From a checkpoint of a small mixture-of-experts model trained on Wikipedia.
Training: a variant of Adam for the experts, 482M tokens.
Below are experts of layer 3 (counted from 0) of a mixture-of-experts language model. Rows are named router (the router's row for the expert), gate (a neuron's input weights, with its number), up (a neuron's input weights, with its number) and show model dimensions 112-223. Each number is 128 + 24 x the weight over its row's rms, rounded and kept within 0 to 255.
Before each expert's rows: a language model's description of what the expert responds to. This comes from a sample of Wikipedia text that the model never trained on.

# expert 27
Description: Articles and word endings. The article a or an after dashes and quotes, the word as, and suffix pieces like -acle, -als, -ed, -kan.
router [134 161 115 132 130 115 146 154 116 118 150 133 121 118 161 136 113 155 122 123 144 128 185 130 119 134  82 109 136 129 164 112 146 146 126 126 117 126  98 121  87 147 104 134 104 167 151 146 141 122 118 128 102 147 135 111 107 101 141 136 157 150 100 126 155 148 122 153 153 134 146 123 134 116 168 146 115 106 139 147 101 159 128 107  89  84 133 144 185 129 175 143 126 119  89  74  84 137 141 154 149 123 124 154 126 111 147 148 123 126 119 142]
gate0 [107 195 151 109 175 112 136  85 125 122 116 114 139  91 144 137 142 133 138 140 161 132 191 146 150 161 115 115 152 141 103  89 136 157 118  98 127 108 124 131 102 152 103 140 139 142 122 111 130 131 101 114 128 107 142 151 124  73  83 137 134 158 100 143 108 127 136 135 140 151 110  79 156 137 168 100 101 149 136 139 154 154 171 145  96 124 147 126 135 129 144 107 122 118 117 130 133  93  97 159 166 135 140 133 123  96 139  68 100 114 133 125]
up0 [130 146 178 124 111 110 138 160 131 168 133 155 140 171 116 109 165 114  91 144 173 105 144 146 110 111 178 174 161 129 115 145 117 122 124  92 154 122 127 143 101 122 149 108 118 131 138 118 141 154 135 106 118 110  99 164 122 173 113 171 122 123 109 148  84 184 107 128 104 108 148 143 142 127 128 199 105 142  95 176 117 130 120  96 102 100 156  82 102 154 151 125 107 149 118 122 162 122 134 129 135 140 146  93 146 186  79  70 139 156 120 116]
gate1 [114  84 176 118 105  68 109 125 132 129 140 138 156 134 133 157 115 131 152 130 118 141 154 131 117 141  80 149 116 178 139 194  66 102 122 104 103 124 164 120 105 126 113 142 170 112 129 153 102 110 138 150 106 118 121 118 189 132 168  98 126 161 153 119 114  92 120 109 111 115 103 127 153 132 127 135 107 161 131  87 140  94 129 154 126 147 157 105 116 145 115 139 126 135 111 129 137 148  88 107 159 151 147  89  80 174 120 126 106  93 147 160]
up1 [110 104 141 150 106 123 116 172 131 127 136 145 146 132 168 164 115 125 160 147 105 103 126 128 119 106  98 107 139 147 148 181 116 102 112 112 151 129 138 110 110 123  63 141 137 157 138 171 120 116 136 162  74 147  88 100 150 136 179 112 145 128 121 116 128 145 135 144 147 127  98 155 152 121 126 135 148 141 135 126 122 156 116 113 101 154 145 137 174 124 113 122 165  89 126 102 155 186 146  91 153 141 141  95 133 177  91 155  88  99 123 148]
gate2 [175 152 156 153 177 127 128 112 103 141 118 144 112 108 122 167 105 172 124 101 141 133 120 144 125 144 136  90 136 135 122 140  74 154 142 156 101  95 154 122 119 160 127 196 127 105 123 140 144 142 119  95 144 121 152 163 134 123 103 103 137 126  86 113  61 146  83 173 126 124 115 108 148  96 135 147  71 127 145 127 132 123 134 146 137 113 113 120 141 113  96 108 140 160 145 153 134 143 123 128 191 112 165  95 161 163 129 156 134 108 134 123]
up2 [160 159 103 115 103 137 158 114  74  99 151 131 190 125 134 149 153 120 148 176 126  90 141 133 170 125 133 166 115 123 130 118 129 122 144 154 152 116 149 109 144 149 101 168 131 104 112 119 161  99 142  98 146 141 124 134 141 162 169  98 111 118 128 114 117 141 121 116  67 116 111 149 118 124 155  96 176 129 128 105 174 154  81 153 120 151 119 162 161 171 134 114 123 144 119 149 126 102 139 129 144 128 134 168 133 118 139 110 128 183 136 120]
gate3 [120 164 137 167 114 120 118 124 125  85 136 154 128 145 135  90 135 126 122 120 135 117  73 141 154 150 171 114 106 152 121 120  96 118 165 148 130 112 150 155 134 137 111 144 150 166  99 175 139 140 131 113 166 142 100  93 112 147 113  87 160 150 170 114 100 111 122 142  87 136 126  89 113 122 117  95 126 126 121 168 149  95 140 110 161 116 138 126 121 134 147 151 186 132 142 135  93 136 126 112 108 100 115 102 132 167 157 103 153  94 140 147]
up3 [130 129 138 140 167 122  99 109 145  98 140 127  89 106 111 128 124 127 114 101  93 154 119 117 100 128 107 125 138 126 123 123  99 100 113 151 108  96 128 122 124 119 145 108 111 144 125  91 133 136 130 128 151 113 136 160 152 131 163 123 154 123 108  97 130  61 119 115 133 141 128 108 146 139  92 141  91 113  92 138 103 141 138 112 157 137 121  92  94 139  94 110 115 156 121 158 154 127 112 137 145 126 119 117  89 127  85 151 105 131 140 111]
gate4 [101 148 137 145 162  81 119  98 118 163  97 124 141 155 103 102 135 139 113 156 163 149 111 158 149 161 143 167  74 147 149 119 119  98  84 157 135  99 133 101 159 137 129 162 125 121 107 179 125 114 155 160 126  99 117 159 139 160 125 113 143  99 151 147 160 147 147 153 136 129 120 153 120 156 123 151 164 119  85 143 134 119 143 112 129 131 163 135 114 104 161 121 165 132 136 131 109 132 149 135 142 127 145 127 127 206  93 115 146  90  94  82]
up4 [ 72 117 181 109 154 112 149 142 106 123 103 123 159 134 132 126 103 124 115 121 117 109 134 142 137 176 158  98 118 139 132  92 143 119 123 134 111 104 116 113 148 155 126 114 143 160 161  85 102 114 114 142  82 118 145 149 110 133 127  48 142 146 119 146 120 162 161 139 140 107 106 188 128 139 166 169 156  93  95 122 124 127  91 108 111 106 158  74 121 114 117 150 149 111 146  84 126 145 127 109 142 152 107 140 155 161 123 120 130 125 120 145]
gate5 [ 95 128 101 142 126 113  77 167 106 166 152  65 145 121  55  79 153 106 133 124 129 149 103 129 143 127 109 159 107 112 151 151 137 114 137 129 131 146 174 130 153 131 129 174 106 121 126 117 182 122 182 172 113 125  90 132 130  89 120 121 116 103 131 119  90 113 147 110  95  98 121 118 113 105  88 117 145 134 115 130 130 123 114 164 133 118 143 101  65 117  95 117 129 106 127 155 103 137  93 128 145 137 142 189 104 119 122 122 137  54 157 113]
up5 [130 107  83  93  91  98 128 155 124 116 114 120 100 154 134 143 129 108 114 131  99 114 137 127 146 125 153  82 122 126 115 176 128 141 120 143  90 137 119 110 116 152 133 114 135 144 149 108 146 166 126 109  96  96 124 103 125 125 135 143 138 129 175 105 137 121 131  89 161 139 128 142 151 150 154 143 163 126  94 117 128 158 129 133 115 168  87 124 142  74 134 125 119 102 132 142 150 122 127 188  82 148 108 164 134 123 129 139 142 126 106 124]
gate6 [126 126 148 136 136 126 140 155 154 129 139 168 136  88 109 105 159 129 131 139 113 166 117 144 131 155 129 100  88 138 141 159 136 120 142  85 116 100 118 110 128  99 103 127 131 148 204 125  99 144 140 100  95 143 161  98 150 148 125 138 116 144 113 124 106  84 104 112 130 133 179 125 127 120 166 157 128 146 131 119  97 130 136 119 107 122 147 113 137 109 130 136 131 108 129 101 106 169 139 130 152 125 115  93 109 129 150 131  81 173 103  96]
up6 [142 161  96 109 149 118 136  75 124 102 176 104 118 130 102 139  87 141 136 128 149 134 147 116 124 139 164 101 143 149 113 110 180 131 113 137 142 111 151 138 126 137 134 101 145 179 102 169 133 137 148 126 142 101 109 129 126  53 110 137 173 126 119 128 150 183 134 129 143 102 101 112  91 121  92 153 134 122  88 101 134 128 137 114 126  96  96 113 114 144 141 183 110 135 143 132 119 144  99 134 132 105 122 122 111 121 140 113 142 139 131 135]
gate7 [128 166 105 112 121  92 142 100 138 109 182 119 143  83  99 114  86 101 197  92 121 142 108 111 141 144 121 135 119 116 150 127 118 119 116 126 120 126 137 148 111 115 152 156 150 134 150 162 121 122 119 148 123 112 138 113 165 116 133 117 129 127 133 100 116 114 112 160 137 161 112 109  89 124 140  77  90 115 145 116 128 115 138 150 116 130 123 166 133 133 122 161 165 116 144 115  95 131 150 144 167 100 169 119 122 126 187  83 173  93 127 107]
up7 [119 153 126 143 120 162 137 189 127 114 127 191  88 129 101 166 173 119 192 101 106 104  99 139 134 114 124 139 154 122 148 129  87 100 131 130 145  78 158 131 128  94 125 127  96 110 114 102 131 103 126 137 112 137 126 105 136 143 109 167 125 126 115  83  97 101  79  93 138 115  68  99 144 160 100 117  96 136  98 115 115 166  96 108 135 150 139 134 139 124 149 139  85 129  88 146 140 126 184 133 115 107 114 149 164 166 152 145 140 123  74 126]
gate8 [143 119 111 116 149 117 101 165 111 201 117 143 116 103 122 107 142 148 198 120 156 124 127 121 169 136 144 158  87 174 147 117 173 122 139 132  85 137 161 110 127  98 109 136  79 113 165 134 150 130 138  99  73 132 109 155 100 138 156 121 143 107 108 106 134 157 110 135 114 134 137  88 125 145 137 120 143 152  92 147 135 123 148 159 170 118  88 138 140  65 135 171 111 151 135 148 138 123 130 111 157 149 158 142 114 150 188 114 130 137  72 135]
up8 [ 92 122 105 154 142 141 132 172 117 163 129 149  76 112 113 139 120 140 180 108 115 119 147 147 148 148 146 129 138 134 156 118 152 108 110 147  88 136 155 123 110 128 123 105  90 147 150 133 168 136 107 131 105 151 113 132 127 107 111  75 107 130  85 125 122 186 128 135 103 125  81 131 173 141 142 136 132 163  97 115 121 153 171 162 117 137  86 148 141  91 123 141 114 142 127 120 115 140 125 132 114 133 112 122 129 139 180 162 151 127  97 131]
gate9 [115 130 111 120 144  95 158 149 142 128 120 146 134 132 128 139  98  70 112 106 133 128 100 114 188 164 132 120 122  81 117 156 130 129 128 118 124 126 126 130 149 115 122 138 206 145 127 123  72 120 154 108 122 109 125 150 169 123 105 142 173 104 124 120 165  97 124 162 138 154 118 112 112 137  73 133 154 159 147  96 106 146 193 131 128 141 155 132 144 152 112 128 154 141 152 155 148  98 146 131 139 124 134 129 160 166 119 143 123 137 147 112]
up9 [126 133  97 129 184 122 134 147 136  89 147 136 119 147  83 133 125 120 148 127 165 145 148 129  84 101 139 129 124  71 159 137 125 137 133 143 104 120 168 129 110 121 107 142 124 163 121 115 117 158 127 120  87 130 109  80 118  94 129 103 153 105 116 105 132 125 145 142 135 124 119 143 150 136 136 123 186 100 124 131 159 121 134 136 131 117 175  96 202 172 134 123  80 139 137 133  96 156 108 134 138 106 111  95 121 150 146 172 124 100  73 159]

# expert 48
Description: Surname endings in tables. Later pieces of surnames and proper names inside table rows and rosters, such as McMurray, Whitaker, Wheeler, Mind Candy.
router [132  95 128 138 106 161 133 166 104 163 130 146 151 121 171 138 122  94 154 114 121  89 145 143  72  96 131 123 130 128 128 154 134 124 123 106 161 121  93 113  95  91 115 116 148 142 186 120 142  91  99  96 151 150 126  77  90 143 120 140 133 115 113 164 144 102 137 167 103  86 121 157 136 132 104  97 128  77 111 131 109 153  99 132  95 134 116 108 155  91 124 131 133 127 107 110 145 126 115 124 110 125 106 186 143 124 158 167 102 151 135 158]
gate0 [146 101 113 143 126 104 149 134 101 149 133 141 131 185 162 142 133 131 164 118 132  92 133 151 133  95 107 102 107 110 118 120 159 119 123 134 131 123 110 130 142 178 126 139 146 135 129 113 144 102 145 156 167 101 113  67 132 134 154 136 160 120 165 143 146 104 129 135 114  94 143 161  87 150 114 147 155 100 123 119 111 148 125 152 109 115 158 113 144  72  95 103 113  79 127  95 164 112 108 151 110 133  90 151 159 101 125 138 134 180 118 144]
up0 [ 66 117 122 131 140 100  98 132 118  95 126  75 104 109 117 116 107 133 111 123 131 131 139 113 185 174 106 124 140  95 118 106 128 120 102 166 159 176 124 119 132 146 124 118 119 149 132  70 150 149 136 123 135 150  92 113 115 136 140 111 136 152 109  90 134 146 175 156 132 125 135 139 120 135 122 124 124 150 108 108 151 124 125 167 145 104 131  98 112  97 111 115 126 159 104 123 108 126 139 121 130 125 139 171 120  92 120 135 171  97 173 142]
gate1 [105 113 116 151 112 130  96 130 127 148 138  99 148 129 129 123 165 123 150 145 130 105 149 116 111 182 154 135 118 133 114 201 132 130 115 126 100 145  78  89 116 144 106  90 138 129 136 140 131 102 180 120  96 125  96 120 166 130 134 126 148 102 140 119 160 133 116 153 116  80 149  74 145 131 117 123 139 128 110 125 116 141 127 158 171 124 156 108 143 126 176 145 143  79 138 115 105 121 108  89 147 108 158 116 114 112 124 134 113  98 126  97]
up1 [141 132 121 140 140 125  82 107 155 108 125 151 131 124 128 133 116  87 132 118 135 153 123 137 126  62 113 107 142 172 130  97 142 140 149 145  77 147 133 152 150 112 136 125  98 129 117 123 104 127 123 121 123  99 141 167 142 129 143 159 115 202 152  96 126 125 136 158  98 136 139 173 104 127 124 159 150 131 115 128 114 126 152  93 180 115 112 139  95 161 131 137 102 127 125 170 139 133 176 165 120 158 143  99 118 145  90 143 135 143 156  89]
gate2 [179 112 127 159 139 142 121 130 128 162 101 106 140 125 138 146 203 147 149 133 158  97 106 170 124 116 146 139 163 182 137 159 122 124 156 130 123 193 152 142 140  95 145 135 139 164 130 131 115  89 116 147 163 152 159 135 145 165  90 133 166 186 112 102 141 164 124 115 165 143 108  95 146  83 145 110 132 109 132 103 168 111 108 149 125 125 117 103 126 132 103 143 116 150 145 127 128  97 163 112 161 123 164 145 143 142  97 101 139  97 164 124]
up2 [ 97 157 141 127  92 154 149 116 125 125 141 146 100 154 104 126  98 118 117 110 107 158 119 124 163 121 136 162 130  93 113  89 127 151 119 126 107  62 106 133 139 142 120 108  94 105 131 159 179 150  79 144 106 111 112 160 143  99 158 146  79 103 121 116 135 103 120 138 127 126 143 131 139 130 161 100 111 185 114 155 118 136 137 140 138 158 142 120  91 104 163 125 124 119 118 130 118 174 129  77 116 119 108  91 126 125 195 123  94 118 110 136]
gate3 [169 153 139 126 126 116 102 145 115 152 109 178 147 171 117 158 122 100 172 152 170 154 118 161 120 116 121 155 110 128 104 121 134  86 142  98 117 128 132 169 117 145 140 140 131 106 131 109 127 110 133 143 129  64 151 110 120 129 151 139  99 147 124 153 120 119  95 139 106 163 118 121 140 113  96  79 115 117 103 143 129  88  97 103 162 141  90 166 138  92 130 113 112  43 140 122 122 142 135 126  89 141 141 156  89 143 171 150 143 152 132 136]
up3 [125 131 114 137 152 117 101 176 132 165 117 164 148 159 184 167 124 126 148 164 160 141 138 186  98 115 131 110 140 141  97 116 150  78 143 100 121 139 143 162 142 121 104 142  98  88 133 112 166  98 133 145 138 115 127  99 122 131 140 154 114 144 102 111 136 128 116 177 109 134 150 139 130 102 107  96 134 136  91 137 153 120 120 129 129 137 111 166 148  90 141 103 130  82 124  66 179 137 137 139  92 145 113 181  77 122 156 152 106 159 124 156]
gate4 [129 185 132  61 131 103 185 117 111 134 149 145 144 131 150 160 107 115 164 123 160  90 158 138 124  88 134 122 141 138 130 137 144 114 169  80 134  91 162 143 150  97 142 145 138 142 153 129 115 111 148 146 140  74 119 132 110 132  84 191 171 132 135 160 147  70 145 128 106 143 184 163 106 129 114 165 162 115 111  92 102 134 125 104 106 139 173  99 132 115 137 147 133  93 135 136 151 101 137 140 169 135 122 154 151 136 137 116  80 140 138 117]
up4 [104 138 130 128  79 144 147 146 145 113  75 119 102 149 172 150 129 172 167 107  97 111 166 145 107  92 127 141 166 147 113 143 140 115 155  91 129 178  84 148 132 103 126 200 110 123 180 131 125  91 109 148 162 105  94 149 141 144  76  94 145 154 153 134 114 127 127 119  95 110 143 124 104 136 132 128 131 117 151 114  82 116 153 130 106 129 100 125 135 148 138 101 137 144  98 148 104 105 181 134 133 157 136 135 139 159 143  91 168 129 105 124]
gate5 [114 142 111 124 152 135  84 126 107 112 138 106  95  82 121 141 116 142 160 138 134 111 126  86 122 113 152 159 129 119 108 122  75 101 161 110 166 160 105 132 130  74 104 124 150 118 175 114 154 134 125  96 109 137 146 136 116 141 114 165 143 121 145 109 108 110 103 155 124 121 127  79 123 141 149 103  98 152 118 139 135 137 117 133 118 148  84  97 160 123 120 130 126 155 157 144 130 127 126 107 117  86 127 145  90 134 145 145 149 108 158 143]
up5 [130 130 143 121 102 107 170 127 134 159 115 139 150 148 136 101 142  87 132 126 134 148 135 149 131 147 101 113 118 123 150 126 153 149 100 156  93  93 150 127 140 151 169 131  98 119  91 125 104 124 132 146 119 114  91 158 157 130 128 117 148 123 108 126 133 151 128  89 126 130 168 141 126 123 118 144 154 117 143 116  97 115 129 120 138  82 169 180  87 130 112 121 114  98 112 142 109 142 126 137 128 145 118 128 155 134 104 103  99 130 100 122]
gate6 [114 167 130  86 126 107  95 115  98 151 133 141 131 117 146 138 129  95 153 128 156 126 144 148 149 116 132 158 157 111 116  82 163 133 119 130 136  87 128 126 129 148 139 159 149 103  92 115 100 115 132 145 120  63 103 179 139 146 105 143 127 159 159 133 124 125  94 124  84 142 133 151 101 117 145 110 141 163  99 157 106 118 146  78 105 134 117 143 133 122 151 132 128  73 142 161 131 107 160 153  75  98 134 132 111 161 159 101 105 151 141 116]
up6 [111 159 110 119 139 108 100 122 138 186 135 117 151 132 140 157 110 100 149 140 130 109 138 156 107 122 132 154 130 105 111 106 110 109  99 138 144  93 105 138 123 147 174 123 189 116 117  96 100  92 151 140 131 118  71 158 141 159 105 144 156 132 128 134 142 159 132 143  67 113 111 144 102 108 137 131 151 107 107 152 120 125 133  82  70  92 155 132 112 113 156 129 144  97 113 117 143 135 159 161  63 124 115 164 143 153 161 118  92 133 155 120]
gate7 [134 139 109  92 120 151 148 142 137 114 158 107 101 148 109 131 122 117 167 143 106 134 123 181 126 112 125 110  80 105 176 105 153  70 117  80 125  87 106 103 102 122 111 136 121 106 148  90 102 120 122 114 137 132 138 120  90 104  76 162 134 149 176 150 137 139 143 152 123 116 128 133 143 122  99 121 122 125 138  86 134  98 140  95 111  99 147 145  87  97 151  99 120 148 133 134 127 113 149 114 106 109 151 115 138 130 166  96 123 136  96 131]
up7 [ 76 173 148 124 103 122 173  94  83 109 108 146 128 122 113 103 127 185 115 114 118 119 125 133 181 131 105 116 161 151 107 112 103 158 125 160 127 136 146 133 137 130 149 158  89 147  91 140 141 132 114 160 142  95 156 147 145 102 170 145 140 159 105  72 116 132 125 116 130 115 131 112  96 139 164 154  97 133 144 135 142 139 148 141 120 147 141 131 185 131 120  97 137 124 107 115 109 117 160 162 110 147 111 146 114 178 107 137 149 110 123 158]
gate8 [156 157 153  94 101 131 131 107 166 120 133 106 133 164 147 125  82 115 141 135 129  90 154 121 104  86 121 158  77 142 130 135 126 129  96 128 109 131 162 127 148  91 124 117 162 111 124  99  94 129 160 168  99 124 123 151  77 133  73 131  86 109 119 177 121 147 109 117 143 116 153 133 154 108 142 128 127 119 124 143 123 122 144 115  98  91 155 159 149 139 102 123 161 111 135 127 142 119 116 173 135 141 150 119 176 131 113 112 126 140 135 109]
up8 [158 122 138 107 102 151 152 113 153 136 125 134  92  86 143 142 158 115 173 128 127 123 123 104 121  88 125  76  78  88  84 162 109 138 114  97 109 127 179 141 146  97 132 113 120 131 117 134 119 134 147 100  79 120 171 153 108 115 159 104 134 102 128 155 125 143 154 110 186 109 115 139 129 105 155 154 120 142 130  83 153 136 138 140 106 141 153 132 139  72 128 114  94  96 118 107 147 131 131 113 115 133 132 120 165  96 157 151 127 128 122  77]
gate9 [155 136 147 150 110 129 129 109 139  77 149 133 225 115 139 136 102 107 132 162 156  96 133 141 136  99 153  81 156 129  95 144 133 153 136 100 137 134 112  88 139 147 109 112 120 133 198 134 108  87 113 121 136 152 124  90 136 120 127 110 111 145 162 111 183 118 113 106 107 123 186 118 143 109 105 124 156 101 115 127 117 131  79 137 136 136  95 120 117 138 130 150 147 118 164 104 188  77 140 126 135  92 122 151 125 131 122 114 106 170 184 137]
up9 [145 136 168 127 135 185 169 135 156 176  95 139 124 128 110 129  69 117 183 115 108 113 140  80 124 140 128 144 151 116 129 145 106  88  78 103 109 121 143 130 134 143 122 130 121 134 138 119  89 130 127  87 126 157 101 122  68 128 152 114 166 135 135 136 123 106 155 101 156  96 114  93 165 160 122 145 123 154 119 119 109 156 160 108 171 123 137 148 150 132  89  81 149 187 113 117 114  90 105 135 132 131 131 117 141 146 148 122 182 164 122 172]

# expert 26
Description: Mid-word syllable pieces. Short word pieces inside words, often foreign names or technical terms, such as on in phonemic and tendon, ad in nad, ó.
router [140 109 106 149 137 154 152 150 105 145 152 147 108 173 164 135 151 114 106 106 145 121 141 160 103 108  94 102 137 162 164 127 102 152 128  98 157 126 107 108 102 162 114 105  99 147 122 176 144  87  90 112 123 148  91 118  86 125 133 161 128 104 101 139 143 146 148 155 141 103 151 139 130 114 167 149 160  93 118 139  90 150 107 115 112  90 162 129 155 103 150 128 131 135  77  96 100 175 121 153 131 132 129 144 164 139 164 149 138 150 108 148]
gate0 [100 120 144 113 150 173 103 108  95 117 114 167 110 166 138 115  83 106 121 110 116 118 146  79 140 156 129 139 173 155 148  97  92 130 168 150 158 105 148 168 135 125 119 188  95 125 119 138  85 126 110 150 147 144 160 121 117 153 126 109 131 133 141  96 103 136 155 142  89 121 134 127  65 140 100 143 137 162 126 147 109 153  98 114 150 130 104  96 120 138  94  98 107 127  74 134 155 147 139 116 109 140 102 143  92 115 105 102 152  82 114 108]
up0 [112 144  83 134 124 123 124 145 181 178 105 117  75  97 122 139  88 143 129 130 123 158 122 124  96  79  88 160 129 134 112 134  87 118  89 146 109 132 125 147 167  91 111 138  92 143 117  77 143  82 132 117 128 135  92 105 121 111 114 124 153 132 128 178 140 139 145 155 133 139 111 123 115 138 100 100 167  80 133 146 100 174 135 168 154 114  84 148 145 141  89 130 132 136 137 122 168 138 178 115 127 114 145 171 110 125 136  79 124  83 129 123]
gate1 [167 114 132 162 165 114 145 145 113 127 126 168 132  99 160 103 111 117  96 102 111 112  94 118 118 135  91 125 148 117 117 123 164 148 121 158 120 131 137 135 140 166 143 134 142 117  99 113 126 121 107 104 143 110 107 173 135  96 124 130 136 136 128 160 132 155 137 107 101 150 174 116 150  99  88 155 112 108 148 146  98 133 143 169 109 144 107 147 165 104 104 102 108  99 111 167 152 138  98 190 131  96  97 160 167 156 123 193 140 124 120 117]
up1 [134 163 125  88 131 145  97 122 106 164  87 159 130 143 139 142 148 170  95 141 142 101 151 117 114 150 165 117  86 166 139  96 124 136 167 140 153 134 115 143 143 100 168  94 125 128 120 116 114 116 163  94 122 146 132 166 101 122 172 138  75 131 112 159 112 124 100 126 160 103 147 174 113 153 155 135 112  73 139  77 170 159 111 116 120 131 136 115 109 110 152  86 150 172 105 139 169 111 120 135 126 156 127 103 150 157 123 124 122 136 165 139]
gate2 [120 125 160 155 139 133 129 126 177 146 133 119 122 118 132 125 161  93 143 167 120 163 134 123 156  93 132 149 126 139 155 147 113 125 146 116 109 118 179 145 127 120 111 129 120 127 118 111 115 101  88 161 107 145 161  92 170 122 135 163 126 163 161 104 159 160 138  96 145 128 129  81 116 111  97 118 136 143 157 150 120 152 102 136 112 112 121 147 127 139 159 131 122 116 147  96 156 116 137 146 126  95 161 113  89 133 162  97 146 110 110 143]
up2 [176 139 134 119 145 129 109 142 106 109 139 110 121 133 106 149 125 181 109  96 159 100  99 117 125 124 126 131 100 131 102  82 110 124  80 108 133 185 112 118 135 105 142 100  88 117 126 145 107 125 178 146 154 149 156 146 169  86 149  82 133 133 154 106  90 102  81 136 121 137 130 181 144 115 127 132 104 108  79 137 104 117 179 104 152 139 141 159  94 126  82 127 127 103  79 154  85 134 115 119 148 151  91 152 130  84 142 135 112 146 120 128]
gate3 [119 124 119 141 159  96  76 108 129 136 120 118 118 133 134 150 149 116 104 148  96 141 109 153 145 169  71 123 134 121  88 105 135 143 140 124 114 117  98 150 125 158 106 122  89 131 101 125 122 140 146 165 101 104 136 139 167 124 125 149 151 141 139 119 126 101 156 153 140 143 146 104 115 170 117 152 157 147 136 104 151 122 123 141  93 105 170 168 141 153 112 164 146 134 138 156 165  70 124 110 122 150 129 134 129  98 128  66 109 138 165 193]
up3 [ 69 148  93 145 121 138 138 112 128 127 102  99 132  98 103 113  84 116 146 145 143 137 150  84 160 147 165 121 128  79 119 100 117  86  96 124 108 145 116 121 171 104 105 106 144 114 175  95 102 170 125 139 156 152 194 149 133 130 133 115 142 128 166 107  98 110  79  78 134 150 109 172 143 131 113 140 110 137 104 117 116 140 148 111 149 101  85 120 116 144 106 142 149 115 163 153 153 118  82 134 135  75 148 140 134 136 100  77 105 158 115 112]
gate4 [178 112 109 174 134  70  83 167 117 128 160 131 121 120 142 107  96  88 153 109 104 128 107 108 128 134  98 111 135 114 105 134 175 116  93 135 105  99 147 120 156 122 145  90 124 139  93  78 144 108 107 142  97 154 157 121 133 116 104 138 155 120 127 107 136  86 131 120 106 125 113 139 113 162 102 150 130 111 114 122 112 150 131 100 138 141 121 136 120 173  96 164 124 113 108  92  99 151 117 170 152 146 173 115 123 119  62 138 127 121 106 134]
up4 [143 129 147 121 170 127 139 144 123 135 107  95  83  90 154 122  90 143 121  93 129 140 135 149 109  61 129 119 122 130 132 124 126  78 157  99 155 175 164 113 138 105  95 116 136  99 178 110 135 115 117 101 195 124 105 154 125 110 120 130 164 106  95 138 101 112 115 121 138 115 124 174 130 110 114 142  91 137 126 109 140 136 138 171 128 118  75 106 132 101 130 128 116 136 136 155 113 163  90 127 135 142 115 148 134 119  98 107 163  89 138 108]
gate5 [102 111 128 135 132 144  92 104 119 144 126 158 135 105 124 102  78 145 150 105 110 136 114 152 167 159 138 121 116 146 145  90 147 121 126 119 137 123 145 119 169 139 103 124 127 129 120 127 120 133 116 163  93 134 152 136 137 120 115 128 139 102 105  98 155 174 108  71 120 158 138  99 141 164 125 161 128 118 119 115 179 108 104 103 135 129 117 135 130 149  81 142 124 132 121 105 133 131  81 152 151 166 136 126 184  87  88  81 148 171 128 123]
up5 [109  89 154 149 112 108 165  92 136 111 173 145 173 102 138 114 123  95 118 145 114 118 159 125 131 110 133 129 128 136  90 191  69  86 150  68 125  94 133  93 167 120 187 163 150 155 120 145  91 130 113 126  72 104 128 121 151 145 156 145  85  83 129 130 142 145 143 121 115 135 131 112  96 117 149 139 102 114 169 109 120 136 118  63  97 129 167 113 143 146 110 101 132 150 106 117 168 106 127 160 130 128 133  84 144 155 121 106  83 133  91 139]
gate6 [137 119 120  89 117 124 113  93 121  98 126 122 129 153 183 145 112  86 147 131 149 148 128 131 156 102  99 154 146 134 122 141 113 149 125 150 107 149 128 123 180  81 112 106 168  79 118 111 113 163 156 138 152 148 119 116 118  87 190 136  93 131 117 138 110 122 152 110 100 145 171 140 137 136  85  89 115 124 110 128  85  98 120 131 110 160 154 126 139 123 118 113 111 160 129 137 121 105  87 135 171 152 146 151 115 126 116 144 132 133 163 190]
up6 [130 122 105 132 146 136  95 154 108 129 160 198 116 136 124 106 135 129 144  98 125 159 129 106 133 155  89 121  92 157 141 107 115 103 142 166 147 173 113 157  93 147 100 150 120 115 133 119 156 179 117 143  94 156 145 129 145 114 128 145 125  98 130 113 172  67 154 115 135 140 124 134  79 164 125 107 192 110 144 116  97 119 135 125 128  92 128 135 118 123 160 161 100  98 158 105 169 118 172 126 100 134 127 159 135  74 101 128 121 152 182 101]
gate7 [134 152 137 148 138 116  64 126 172 143 130 124 137  93 138 100 142 168 165 156 115  92 108 135 147 131 130 191 111 167 125 107 138 137 104 124 116 139 107 185 175 136 148 105  94 159 114 120 136 160 118 150 154 106 153 121 128 123  97 142 105 143 164 116 135 122 132 122 128 147 100 133 117 151  92  97 165 120  99 117 130  95 120 167 143 112 140  97 102 166  60 126 139 108 135 152 144  96 144 141 136 106 153 106 139 140 118 158 148 152 123 111]
up7 [155 113 152 176 150 102 113 198  91 109 145 123 161 144 174 134 192 138 121 130 143 135 116 124  90 109 126 144 104 164 132 161 166 131 145 119 148 157 111  99 115 111 147 134 123  80 102 132  99  98 109  99 121  99 139 153 134 148 140 123 124 135  99 151 149 100 145 137 134 140 171 133 120  78  89 127 117 133 142  80  86 128 123 136 134 132 178 173  95 114 143 119 116 127 105 120 109 118 115 144 121 126 163 129 150  89 117 132 123 144  71  91]
gate8 [103  82 134 109 136 108  72  91 146 116 135 118 149 114 173 137 157 160 157 100 104 130 132 113 193 148 130 122 133 113 111 124 154 135 132  86 104 140  87  93 169 128 121 165 161 129 117 159 115 143 152  86 112  92 130 142 123 117 129 110 114 158 132 113 132  78 123  91 123 154 120 131 164 163 131 127 119 166 168 151  95  95 103  95  82 150 118 154 166 104 147 123  99 121 116 132 134 114 133  86 110 125 125 122 117 139 153 105 101 154  87 152]
up8 [167 142 117 141 150  99 127 130 107 126 134  92 129 166 121 171 127 120 121  94 133 145 120 109 145 146  40 122 124 120 148  96 142 156 194 139 147 154 127 167 108 136 120 122 148 119 168 102 128 165 108 154 126 109 136 117 129 106 131 176 116 118 106  98 163 127 141 134 152 157 127  81 154 152 146 120 112 133 167 140 116 138  86 103 152 138 100 129 153 144 167 101 118 123 129 108 115 107  78 111 155  96  76 120 114 123 178 154 141 160 123 150]
gate9 [ 89 151 129 117 164 107 110  97 163 126 130 103 108 135  79 134 163 147  96  86  94 176 111  97 123 107 160 116 133 130 159 100 125 115 120 134 119 103 133 106 106 115 110  93 159 129 106 144 114 140 116 189  84 114 141 114 134 118 125 132 150  98 158 151 127 142 128 161 114 160 154 124 131 146 126 159 146 147 114 113  97 123 100 120 157 126 162 149 117 157 114 136 133 129 118 137 129 137 135 187 153 121 131  62 125  93 116 114 167 108 116 136]
up9 [104 110 139 146 173  68 125 126 123 163  95 129 121 158 104 151 139 153 127 132 129 135  98 118  97 153 123 134 100 133 114 168 136 134  90 155  94 115 132 132 138 116 114 122 135 120 120 106 165  96 130 137 167  90 153 105 147  80 135 165  76 146 162 138  82 129  70 143 154 132 144 115 140  83 133 187 117 131  94 158 111 125 126 115 124 116 116 115 109 154 119 116 161 138  77 132 136  99 128 181 139 169 119 107 135 136  56 104 159  99 150 130]